Weights of a small mixture-of-experts language model, trained from scratch on English Wikipedia: 14 layers, 262M parameters.
Below are experts of layer 3 (counted from 0) of a mixture-of-experts language model. Rows are named router (the router's row for the expert) and show model dimensions 512-639. Each number is 128 + 32 x the weight over its row's rms, rounded and kept within 0 to 255. Numbers have three digits each.
After each expert's rows: "mostly gets" lists some tokens that are sent to it at least half of the time; "comes after" lists some tokens at least twice as common just before its tokens as in all text. This comes from a sample of Wikipedia text that the model never trained on. Tokens count by the router's weight.

# expert 55
router:130062086111135115131162105180075106129119132103113126119132101179106118092101067111095107174132212165089090109067113125172179164137114151129167150117106117106172117132107144158107143185174111102105111087104191210115109131133079112156141114159110143141144116148129122131141131168142133146126156136120056111160200098096126155092120145166195110145121163152139143121133160168081131128168
mostly gets: "201", "202", "200", "199", "10", "198"
comes after: " ", " (", "–", ".", "′", "°"

# expert 50
router:107133168152089116142145089094144113115139128151128133108133086081121115132026170111172138073113127193145115144135114096126113184120188141127159108122151156083051054131145106181177102163113089119158187143165134161128165249188123066127119190110199070103080090128147077102127151203092203173089155161165136117107113109094117109103107129083140143177088130176149119139121170087108133145126
mostly gets: " |\n", "\"", ")", ").", "\".", ".\""
comes after: "\n", " |\n", ")\n", "2", "1", ".\n"

# expert 26
router:151146138122142125163091097203151080094163179123076090130103147154147184088112150113136121121139102117203192158133145155061115153110133162119130215078133215147083132138146182113134107093112111121105106084146085046095119124120143101088112141146182145137105135126146129159062119148156151082102122178131057215105103080078081180143145145208116119155107084090108117151073094142154158149109
mostly gets: " team", " series", " Total", " end", " use", " show"
comes after: " the", " to", " a", "-", " was", " The"

# expert 38
router:185125141094118067138134121126093156111111138153085124115104144163173148078182070203136189119106139155162128166084128087127142127164091114085111126053103147164148094130084095147125116136157109137142152159126104154188046122143097111123123080138011116133134101132116078136138141078145189134144094141134101116130155102114106108085195084161192125126124072145163170112122047101124149113182
mostly gets: "|", "==", "-", "19", "35", "32"
comes after: "\n", " ", " |\n", ")\n", ".\n\n", " ("

# expert 63
router:128135207119129151123088101092097087201130158140152100165088127058129106116094150115114162153120156192083101190188103143129125075167119131068112144191143092136060128124193174109088113147166119152183132134119151106150114150169137074135048122141103149136158112168155075119174168126125216102079098093098125142108051105176095155129095135121195150095144141182104120109115159186157184114108
mostly gets: "10", " one", "12", "11", "17", "13"
comes after: " ", "–", ".", " (", "202", "201"

# expert 61
router:097127131145127100118097143127168097056136143181141119139181163125130148202114103149082142147138125144141116156183158116142095145111123131159182170079137151114094132130179122091159136146108180122074088117184094153107105138149147194137117167182161136151205127117147077127119151141168182173189136138189102132080117083076094172089092116062127105101140127135124138161092154168074054189117
mostly gets: " the", " The", "The", " such", " its", " Order"
comes after: " of", "-", " in", "==", ".", " at"

# expert 25
router:095144174125099125106118188153173171101048137153140104110174084136152127171198106211121175143154083038106147054123163133140090136186121115151106118134110152185205144104130090149098095109115182166138148118089155145132143094112104151081133228104138154127128053088145116092102091088140099116123096125073143127109148122096078067144170140121128123138122156101065068141167165136184128146160
mostly gets: " ", "\n", ";\n", "122", " semi", ")\n"
comes after: " |", "|", ";", ":", " in", " January"

# expert 15
router:070152143097078118107157105100194205159109145122075127117108142063138132152130151116126129145158125209161127128133125150188134154095115185101183114148156114134139113094136094094138183055190150170182117032155109100129102137159156075166086121126129123133141107116170137122159143116194134205127175114115108054150128127125087162158137154135155090061145170174147110092131172149097222161136
mostly gets: " |", "|", ":", " Binomial", " Synonyms", "):"
comes after: " |\n", ")", "0", "1", "\n", "2"

# expert 10
router:125117107146149142134218138125153160108100198151119108132217166155106126116129104141122110178092159096137107129180136101135183097158174088138136207128144184116128157145101091242154108095102156169134156076095186099132140115134123066092135076120180074075159152147172132150118140152125129092154185082136147161122108172087116129143139090127066159149083181157176116164178153137119154058150
mostly gets: ".\n\n", "\n\n", "==\n", " |\n\n", "===\n", ")\n\n"
comes after: "201", "200", "202", "199", "198", "."

# expert 51
router:107085099125096155132150106180082037093196115124099100108064158102065153130145151093149088118071142140164133149189060107064114111093195138108175108108134160106080108134161174126127161134086146109126156141193109104152167107120105082131069090129179079164162125136142119074139143131116180105126151148154069078153157151123134169104079080129097133122185128142104092112184127086141125121079
mostly gets: " the", " The", " a", " at", " as"
comes after: " of", " in", " to", " on", " with", " as"

# expert 4
router:134109161099188088156111104109165166152136139112173155094148102168202128145181127140122113192147140143121160093119129104220101135062159109143103105145119065120097163123107091103073183139150053076124100130119110177125168068140140152215202172103167145163142126091082106123140138121140109148135152092096104139080130110132141127173112139105156111097108158155093213128079137128100093135095
mostly gets: " New", "On", " Preceded", "American", " Australian", " Western"
comes after: "-", " ", ".\n\n", "|", "\n\n", " |\n\n"

# expert 34
router:095149146164105078114149090060107207157097083152146142144106182173131088140132137058090103153120071073160166156129084176109094162131172171166145148110153147150130181160137155150111127165091095129151192118097120191137159137165181088107128106103180143143108165156140153124122104176191151192078143135109137138156124157167199210150176109139119197155188101107167124125130116128093116145066
mostly gets: " and", " or", " but", " by", "10", "12"
comes after: " ", "201", "200", "199", "202", "198"

# expert 22
router:201144162120128175127124195102103120092153112162123159161095118135110104124120156087120181190133125184197088117171067144046145140103156124106134138113091091141123133191124104050122126113124121086136165123116089155116202106110127110175120153180170135080121145106155119129139086101066154120121113083111102138134062170111100114098165111112157131140134113146115071107102087175123087123125
mostly gets: " sub", " Co", " High", " British", " single", " Air"
comes after: " the", " a", " and", " an", " The", "'s"

# expert 14
router:108117118158090167134172148203103067128170112137128100147145177119106139097113124087134123115099107131116171117160145175069089165043155134137155137118203120129106074102167160115196082153156117092108153123161123087085156171085176124138098107135160132143163151117152161147136105156130129132089141138092073114163104149159145176077084121145086119142148142101140180139142150156088078181097
mostly gets: " \"", " He", " he", " it", " It", " they"
comes after: ",", " the", ".", " United", " that", " where"

# expert 54
router:117127130113100123159167101161118061096164140069099113103130166138043176098112176062093131106160122081168101125110126168124105164091105146100130098185096179170144126121135140153143129171164097129179117199118134118141164134093109153091112125207161101152115170144161147152143150165108110102134147099176121144113153161125115134095156090158138115145170114101084083124174186091151089126126
mostly gets: " had", " first", " one", " only", " later", " second"
comes after: " was", " the", " and", " he", " a", " were"

# expert 32
router:179135104154129124101145141161138057100201109109096114121086125103081144159151180090134097166127122100176134135188063156081134125133069140093158117116120153116144152107161126111117099131123166084067152091172164077147127104076191122092080147132142062151146160219159132128116081121113149109090139164178151136127117173167135165116102126171078100120190108081194083134172116147133081130123
mostly gets: " season", " Party", " film", " series", " government", " League"
comes after: " the", " a", " his", " The", "'s", " her"

# expert 8
router:134098128094131105166148065155104108093141135125170159147108105164069128038122136068070150160155128189174142021125111118154138169172093131118126115155184201165089135144159113053122179137101117128114156106098125118118119110103088164128081132067153181145111114172111158122115147165153123151123102150130114116124109092124135165163112140104106115094143138093116110138073133097139152155081
mostly gets: " August", "202", "_{", " October", " April", " September"
comes after: " ", " (", "–", "1", " on", "9"

# expert 11
router:108118142134138061112135093107137057192132145101088148157135142105088104042126179063152151098161056075145108083128109161061098141155134082086133144165136186141144134098179127099125159100116131116147125148062244095101124131133168137161112143047137119144112130145115099118118132150155061119102172138081174179210093132184154169145061138141100119135158140153128128113189162107138116157167
mostly gets: " (", "(", " $", " second", "$", "ical"
comes after: " ", "201", "199", "–", "200", "\""

# expert 19
router:156130109101165152137154134136059084081180060162127143146152131139117149145163162112134115132154090090126148151170126136065103100112145178130101158162124141120133069101196166106175130123121150134190146130165143137175102095085117101120109091105156163126136131112168111088079089161167059127104120158189109065194119174178115173147098111166062150167176134150124153163147161139136091161179
mostly gets: " was", " is", " that", " He", " which", " are"
comes after: ",", ".", " that", " which", " It", " where"

# expert 28
router:057120111149072183125120167060096195154150118100119085139092154056122121133141122162104155124124120188172105095139117123142093136098104125149146141133126093149169132139141115162160084149180066114068093139126155159151136139137126103102111102133060059139085195139109105170078119099095071170089121105077178103141170132068136097161114121110104153101121118080132148090132160067114163125134
mostly gets: "1", "0", " United", " American", " South", " US"
comes after: " ", "–", "202", "201", "200", " United"

# expert 7
router:100157115186047143109085151147113140129066142160152112168118071124170157131162164146081158180161167106061143123155147120112124136167126156165186080078072084159168111138092101135114149107128167130105109100121180207110109083113144107132140184128077177078180113150136154111143153110106141052107136094176090073111157182086145078163141147091143130136110064165085064093159145146169126112199
mostly gets: " ", "100", " eight", " six", "150", " seven"
comes after: " |", "|", " ", ";", ":", " in"

# expert 37
router:136146163088087138152121131159053098090189148114167128153120117139106193063166143116159147120099147167187105148104135121070155107137144101131104197102114190163151128135156121120126139112145012072159184135122175122134135163135108137117116115121093047146116149159114096161120147152143185139145205187136111180115116123130138098108156109144121132129129129122116162109117052087148113076159
mostly gets: ".\n\n", "-", "\n\n", "==", "===", "==\n"
comes after: "\n", " |\n", ".\n\n", ")\n", "\n\n", " |\n\n"

# expert 39
router:111128085122148121138129141166075085087204045099103165146109128078077163118130170101185073051146107130153139112185076147066108148121147132099121113142098145102087168131125137142112128136097142143126146136165107056144215120125104088103097115101142047128151151167173155096133106126118095149074119154154105093131096118178135150116128128068091152169166109087117092120180123073169120093119
mostly gets: " a", " de", " the", " The", "i's", "an's"
comes after: " of", " in", " as", " to", " on", " for"

# expert 5
router:164145100145141172073138158117179128055160121134175102117130112124102141189128097082147169132123089152112079173056017143150132145181121153180127079154201131138093131087090075051149131110175165102134119089108110117131140132114124121105087053146132114106118120151155165139163081143091094138130088153130017062130062110183120143110134184149076099120087126109168107101121158150126170138095
mostly gets: " |", ":", ";", " /", "°", "′"
comes after: "0", ")", "1", "2", "3", "4"

# expert 9
router:182106127147125095084079094115118129091135130144132108173135166186166105113165141126099161103075173111117118105153185154130149108199149127116132157169155122099014177114164162140118140161162127119135047127190102127142117172190083108161157056125141088124141127145153181137111156124153145140103170120144083142121149169150106171133096112139120153083166162131109128139052174176102107150166
mostly gets: " the", "'s", " The", " an", " He", " his"
comes after: ".", " of", " in", " to", " for", " on"

# expert 29
router:078161146163165185096058237133153178095057157192149158083100108122141184153154119164121180076173146110059126162171130115121085140078055115180121115135057028135181128138120149105112127128105165111128165061144064117116104110132117191172190125127122177138128113044099098119141174072107078134106133124061181177125155124090091119104097201086158135189080104141100139122122137144160070146157
mostly gets: " ", " it", " d", " she", " he", " c"
comes after: " |", "|", ",", ":", ";", " January"